Weights of a small mixture-of-experts language model, trained from scratch on English Wikipedia: 128 experts in each of 6 layers, 64 bilinear neurons an expert.
Below are experts of layer 3 (counted from 0) of a mixture-of-experts language model. Rows are named router (the router's row for the expert), gate (a neuron's input weights, with its number), up (a neuron's input weights, with its number), down (a neuron's output weights, with its number) and show model dimensions 0-127. Each number is 128 + 32 x the weight over its row's rms, rounded and kept within 0 to 255. Numbers have three digits each.
After each expert's rows: "gets" lists some tokens that make up at least twice as much of what it gets as of all text. This comes from a sample of Wikipedia text that the model never trained on. Tokens count by the router's weight.

# expert 103
router:145111141139125198143092078098163167174170114080116160052149147134123113102086089123130122124144209151130083084137094125116174102152158132182103144114162158092159140173084123141133117090144122101133083106122141115145088082108115108118107097122123114152100101085131156097102078187084107060129103136165079129128049059102077164103167076124155124127141112164169173129196126098120100106127
gate0:138142135122115114122132107144221144139095074176095181118129146124158096066094097146090110145122154152158149144160087166142130134165158066157113196108148122071139103161125135095103144097143112129068128141138101108159127185111115116140142143106104125030164106114151237139123132104101192083147106097168120186155092139138105056155100119188128150131113152104130118119085145094157129170131
up0:140099138112191111062123020160170114131114099096136160116054132149118091121128167130091099080119125167114150155146120161095128094147152071134114164081117092045086149117151120172147192117174168109123127136193110114091127098103129125098159133090118130128170109135132147107147110148122162077142153074149132166121134139134142103143172104106128069128185110108220154121161106120176094080137
down0:117166138122111095066138101120108110074117143067066108125125153104137112094168142109120138107097105069164127196097130177200059191170127096129112152151183133092081100092091128087148141118167048103126160144109114160131108103138067141110159145148134171139116085167156158135125141114101101149139143126156144127124132158183106097084107068111098132120091173055104124129116179151095143134198
gets: " in", " on", " at", " of", " In", " from"

# expert 96
router:148113140141102174153090078110165175180177123071123155054147158149129114121103098108142116123164212160148078096126094124117151104150148126167106160124161150071168144181099115134121127089136129083111091104116142114167080089099115086117101096137126106153104105070138154109108080191094123077132115143169091123135065049095070168094152099107178125119140124162149160152192112084123114097130
gate0:085164140059140154141136182103130162142148162159136087095141135138106167160138066132136116136100137137139051142138014054155090099105142103136102109094173142121161186161118119141122106147104105129122096144135106186179156124119125198078079159110087086090108202107057138128109160117151096140092145119121156134088126114084140107159174132142148153169119153118142131181137095090098092105150
up0:060082117057181163130166118099119022107076125150140091143147125113141108131187104128129127142125140204119094127161080119125148101133162127132130143093163110143112154123093117176139104201133104079111161136136097123154140116166164104134118116106088113113161150112048129111149084143212195155113063116146121090096138114163125118073138078190083116087122135130151104136106156091153133151153
down0:106114174100130151155134137129147150139176123184163189093103184121162141173127078089120090171068155148154075150146101098128153089096117094178075054066125142120162120128186136133105074160122165103087104105092113114117186117101090116123098146115087115145214145153106099095114107133187105148151137137098129071099123193130144098115154149202135194116151126128165091111112092140117137137124
gets: " in", " on", " at", " of", " during", " In"

# expert 59
router:118031137110149169119078129097124157150149122096193185092149194148124075129101139166085158157161180166169095133166100131096151093104103097138123175065146105059137099147104126142116059133166098075184153125122122116170078121103122092082121105120129087198132133152160098114085109126121115135122159142098126130110080096098101173113151080142152091106163095164128138138160063134134087138115
gate0:103130144117150151111151148102153108125125139113105119114126127102192105112153074155048111113126112106112118095129090187120160132119128107110114173144111124088105101162107189148090120159143126209086112140070094111146153161188149144142130108144088062126164153186115076180123136152125069127097178144109074141139124094099073086129119139075123161150114085079121182136109067091218175112163
up0:063121105079099147108163089130179079151098146134186117178177132101146062129149110122154178146131153137137113148134113143142147101110146116120069159168131118116132163089144098113186132065123113122188146176108118094065090113101147144096185138093154137163107130132115106088116129124155121093107201137136147149234100089074132220154127103128100173108115134185080120089163124147141124136124
down0:152111151155105085204132111123074117144176121142148116148140177164107170142112109141197122145125142107142096157167124105101096055130085096165161104144131092120086136148106139080141118126124150130136037089141165103070129082087085092130078151094134118100093143164114132092145160121147171225154095131174120067133085105136157111112111134160195171081126180126112068141129165114102143127099
gets: " by", " from", " with", " under", " on", " to"

# expert 31
router:135138134137123133129087123067191165163118116058134152117154176135157134103077123137089180145168138155136108152180107111077140138140071136144153178094130197073176104148102143141105089110145112140128122140083123109143106110129103113128139064124145131117102067048134094114147112156123099101138095169137101186133067099118098203112141119118172124119170076148189098121192094071116118068162
gate3:136098189083173137152142107129130169122111124176128130146114077117140111142141134089150118168109166074098090120158138079105150117115177152103136092097174173185139206152097114141118131130158170187170129165149128105126141072123124178105097105123120086118136117108096201098139083173162127079131089094108105131125047131181103060066130179124063163123105106144111162164139074138127123169099
up3:135129096111175105131106130084066126159141132162053084101162159154152125091129110150126133173125133147111114109110139128090145139092124181153179161151132133105114191106232089181174123124133161117198123104140157123113203132095135135159132101140173141147080116128135177106080112137150135179187135039092088143115171127098111101104152157194172119105119135116102116182144102083133125131181
down3:138151134153150147169098113135082179133173142087145100063123071091136176076115147075170161167096110117113110120162147103180135149100142191163105097096135130129109155086096095164158171134143116099157083162168119128108205144124157135161106151104119178166044141128176149100182091107128176099148176124122149164122091135077057087175071111153135117120125116135182131161121134138115146184124
gets: " |", ";", " /", " —;", " –;", "};"

# expert 116
router:094102175136122181128088109095151146130120108112139158129137149097124137120129097151115163143123163155138104066171121157088130103113119139152147195053157128116169114112101125111148053134158116127173115052080125158161054086119103071112096101104136107155099093091128113133140112172127068142094097074155114193135105110060134197132118057103176100149198124135121117150146107098087127113185
gate0:149155166153117125121101122149137141120117131078166126087111143107092098111134166146135057075088141076113111100141090138159152182158069180137142142155153095101111122096103159110079200077150146063079112101169143175118123061108121110153107082144195145159149167072089100152087123122126038133161115129123158133134060109132090093123146077133130127206122137129098112155160167154101101113106
up0:128147112151138056177142127132123129061132103138102198117095055141131107073106106123175110089098154083156140076085110120118107099097122181155190086137104115092126145178142117058108123091119098107144189170155151153131130107108086140171145087053175212128150142096157102100109112110172154115112179177118118103172154127123081129099137155128110111113143150185100137176164148082141130106124
down0:178203165107144129128167068162139151134117140071145101143160130097114144158189125120118164136091132208194126185131135126105111124171099080132063119144117095158118122126140138141130049170118097143137153097106093147216160117114116084167101166158140154122105106139202204150185157146122130138089154102144128162102138124114185118150061148123110147081121110124095178126119138156122140154170
gets: ":", ".", "=", "°", "′", "):"

# expert 85
router:096151190116122164131108112070173177121105110094126192066149151125104144114118108148073133160148113173155115156153133109116131080106139185111144175073128147047198118129070156135163081171130111118116141102093118158143131098113136115172068130111131080157169073119153134128116115155116051097120082143119092103068076065100146170124144068107133109164118105148144104175138090130101092105105
gate0:140117142107143123133102073099166121136177141127157159180072107132112135118141141161059059111112160126116113133071143125099141063129121114121161147122116080215143141097110117157129225080150042110111151097121100112166123097103129130115120088146083162104117118112125133107134126072127054149151123141105135155135095083124151152135086017153116091118184144154173156087139118132172160149134
up0:153099144161191054162104086109162105111145171120147081164062123139131147135145119094119071126131152111126052193152147157131139156126078115127164121112180126180123092134094135138134200092212116104097115103103108095173133178132085140121117127164087161120152099114115141108094090057103129061132189167178112134126121100112153129049148103122094122142159136148168174083108109135109136129132
down0:130154136126135124110137119109116168091116160128172067146091116130118096109071120108139153135107122183136118117121170066108179140119138175138167152073130160148107142107146141165119107170121107108116117155169137206188155129069162143135095099145215105094104047141130076192159126112145153069081072092109107139104107094101124153128167118108097103153079109089158180164101089124201077135120
gets: "-", "|", " •", " -", "=", " Born"

# expert 56
router:148061154139137153147073061103164170145121140094095158118137134121139138111088125133091143139165146138119129104183123130071143093142115156134135178050146148062167101145110139127158063098127136112142143072099155154159087148137122079138126094095114077134088104078100133112102130169145094127086071126115093193108074090081070165133118100137144105086114095169181113123171059083146069136145
gate0:175139133171059122154114141132116091185123106145115136136127088130115181100134119158109153192114151113139107139108149137115069185138106142086178072137131110133103145128111118092103139174164121149166196132140059151109135150130138080103111154133100154124118121099173131126152115157123122063128168205135118118175075133187092059133141166137196162143096135131089081092071125200096114123204
up0:170169144123096095152132091145119137130151132127143185134138181096148120097127109144185110123107160161123136119085126144154162115137094189127110120132186061151128099155081102087143206128167131110130125087149104093154072103197104153095138129152111182175054086149133127166137164154136165115119157198093077080178142094176116076186099136126132138117124110206113110126165183162134140102160
down0:150111143156086157136152114186130074173140116145169100132074132118100154145164094122162131098173163181122167130185117107150159120124157158148221082199204078141129104109060146098199180101142117106151069090151151166137099078101089149121183130153183137144156126169129092135130127196119086133166153130112134132107115173124109093120087143178125159090132094110161100126127123120155115121118
gets: " B", " W", " L", " M", " C", " F"

# expert 30
router:155125146148117127114090114044185157160101113075165155124156166127137138085061145157091164161170153167145110142161072131069152133122096167141148193087128175056177093145109119140121089116128107117114119142110128141136099108116101105130137062110162126130122062068174104115142088149106114098147107133123101166115062095120082195079134116107135129109178077139179097134173110101113100073154
gate3:143165113122140148194175080139079094129079158102120129168146137147121119168173107131086093177076157116163113089056157171118158165160115090062092135150095120125123154176080138095125185144113101128133174176094085112120126176212185117100097121139157125111100133173133088152176121142122116114051168114127124133092145074079122092142083124181120098110162131154122155090099111145148102128167
up3:160127119107129139125173120122096125137135103140174075140120164080116122125195178130112143162127096128126113141110124170132101090144135165125112104084170077124165110079072115123135172127102137184131046066170119149156133094151179110088121144105099124144144090237195181161142078152123159135094097133135091145089135122111129136212106130151114181149148176148096119121084091079125088175151
down3:083143124106104122147184181123060106118158082119172142093158127160104105117171150078139157133106134099113125039093122129088116119131138064139169131112128117112126111178147145160139167147109124192134121128150154153135116165183084119109066045116154111090197161139063111173154080088160124130101196085125139103094116117115120156140121082100176183136173153169155118159116100102167115090109
gets: " |", ";", ");", " —;", " defeated", "\";"

# expert 65
router:118054189132114186168092081115134175176169099120141162125167134139161153131075157156090116175171177199170152131141132151114176089193088163146155165101109153086150180130095178110116124102129083069129089087093143106117072107149114134128109075147138147105107117082161116126138091155100100114144090110133146148073110046136117178129136124108166131115132119171149119153137096132103113077181
gate0:109149105078121161122100145160136113166090122155165123135136128077116197194181162137154069130147084109182145164138151127079120011142132115126121212183127063106120042160142118121168101134062119079101125175144116128128130130121137132131095068161113158122125144134146072147128150062123128082162147107134120112097129159095098139124143143127134087100100118142160136093107107115144073080110
up0:166135141167126104139122098083138130129151132186068123094077104142092116133186115111184148113123082130133102191120111124162095161100066113119123137125120115155139173136145146147092119164131153160093152128096134160104136091083161130153088099077134019145088111209135148159102095149130160146115089143077147163144117136161156115136089056131136134127158151153119244154103199137126146142105
down0:127157107154140084151144157122143151070131154097174139112094134174104069175062086119171095109153202083143128147127141112122059092142119112138131167101111127123179072104137107145095118105164152126159137128124101166169100184180198085070160112088164113132127081126125171062150144139102060090114168144190105114126113172102089172126107189136108103103151149098110126106105144147136140182098
gets: ",", ";", ")", "),", ");", "\","

# expert 8
router:115064176093113182104063110106142113144100150070103164080136184136109127100083141162127152156109138142155131146132099132078155111155074116163112149050107193066217161141099124128108077109150168093169128101109133132146106099085147091159097121144120090156103098093159097107146148156111146144133085096100097166103103073109138164124119081104130121165175099198175169138124079108105135112151
gate5:090101131146118177113136120140146139133081101132187140156113138156179134109101155176159112088103133132078104136118167163098084158164089115153106159086062083063112137122150161146117130163103109132122110074090161140085117103112164154096114127099068130129075128166102162101137097135158114109169139155043041046138078171120155158072114140127097096173131129145114099131122157059144174083135
up5:133061131177121111198179142170170122115111059188164122142125156145112176080138127148176154113198095118140138164142152093160172121075164138050150107103147133140113127125183121169165101172167113113130132112052147164132107153132124133129048156129184114122090099126144140139177149147098129165154077119154168121107122111078132123129192132058128114096137115108058128129096113090140116157141
down5:104133093097197130062127099105198155119144125109126104099103112097087125139160083165112181178059098181212115159176158081119102132156198098149118075142147163144139148159140131149171117103116182143129142125193124177105163072170103112131086104099104110139148111147107085083094123210130113122109104116111122160101144127158093176112114140141144118125158133104085074080137118138129110071113
gets: " the", " due", "″W", " \""

# expert 127
router:142068189098099148166055108072156168127171099085156181133160132119139118124105117160109176140135161174127116107163121174080148097108111145172173160078150141077157118128098146133183073114116118122153124080132100121146055081069124078142125101090143113181110067092171151105111101139115132113120110130105102180114090097096111189118137098111158105107161094184136136155155098121130120064181
gate0:092121135149115152132220177103115144137188139112156144156169078155087104117092127175169136112164075112136125173112100115118111117161099136140186147158129194186107128187125159114112099117238145150124157120105162119064066116144099155184092130165170094100043081206120129139130136118122192137140133133147142127094099139146085139161118122107097114122132144150129139087138125130159171145118
up0:178085153156115134079134125168185132129154105122086120206164142068090154151168070152091120106110159097175093106106142098130131111093130118121132118123064117059152176110118112102112106101113210158133101153090175085126126089146105118177189168176134135110168085144162156163131069109107096135198081160147183161119122131077135122124134143101184161112125149124094137169138150090100123172131
down0:128099052078133185074131139121142131126122066067203107162156119120109167099101085193145123106138064152139144167095087094096089153094187109137128122136163214175069085139128180064169109121133124097129143159175129102088084107118114157142089165112149152082046113127137096122135145174121112147119148146081158118147125122166158121157104164151138134125108125095096142174110138125156112150143
gets: ":", " –", " -", " by", " also", " the"

# expert 118
router:085086162119130186180114110068130167129138115064139163112125154133159131122113119124101171188129157167159090112204110184113154085092123118163167194052135117110152092174087139112154071107148119122168158095101165158163097095151128108118072100139133121149102085068181137120103105146107115131112098101124113165134117072077088185109089097090149092138145086155125132120152079099147101088163
gate0:109111146153172098166141145172132097151065141165131118120118182106143118140131099145139099124140126131117053126103116157200128075106107153140115083165127103141172108042098145142137168130160190113108175164170092085121122104099073125158140198107056075073179146148061114126107133115118101096117062163155123147117161062136128090176106158134161153110134099127121137112133159169167176154155
up0:097150125038176099157161074154056121105165072098086108124106152122132135106127130116138137108149159121157112123137171232108121147139170164136151091167092152127132140122089113182109140142124115085101127136074158143090127149094142120097128151116088107095101145068090168121138164155052125188087172145099078125111159063113173139142069133141138150116076101153181143102114127139083087127093
down0:126137182162152205143159129120112138090130086134163105120116076142105164154157146139118127105170149145192077132195179125140136104120115113136118163183138124043056161116131134077170166071171115213145150146174126167134066166171146163118151093142108151142093086156154079147101118125137168079167146165127122172120117175103106173133133144075111086158134138161110142166117165130109142120164
gets: ":", ".", " the", " The", "The", " by"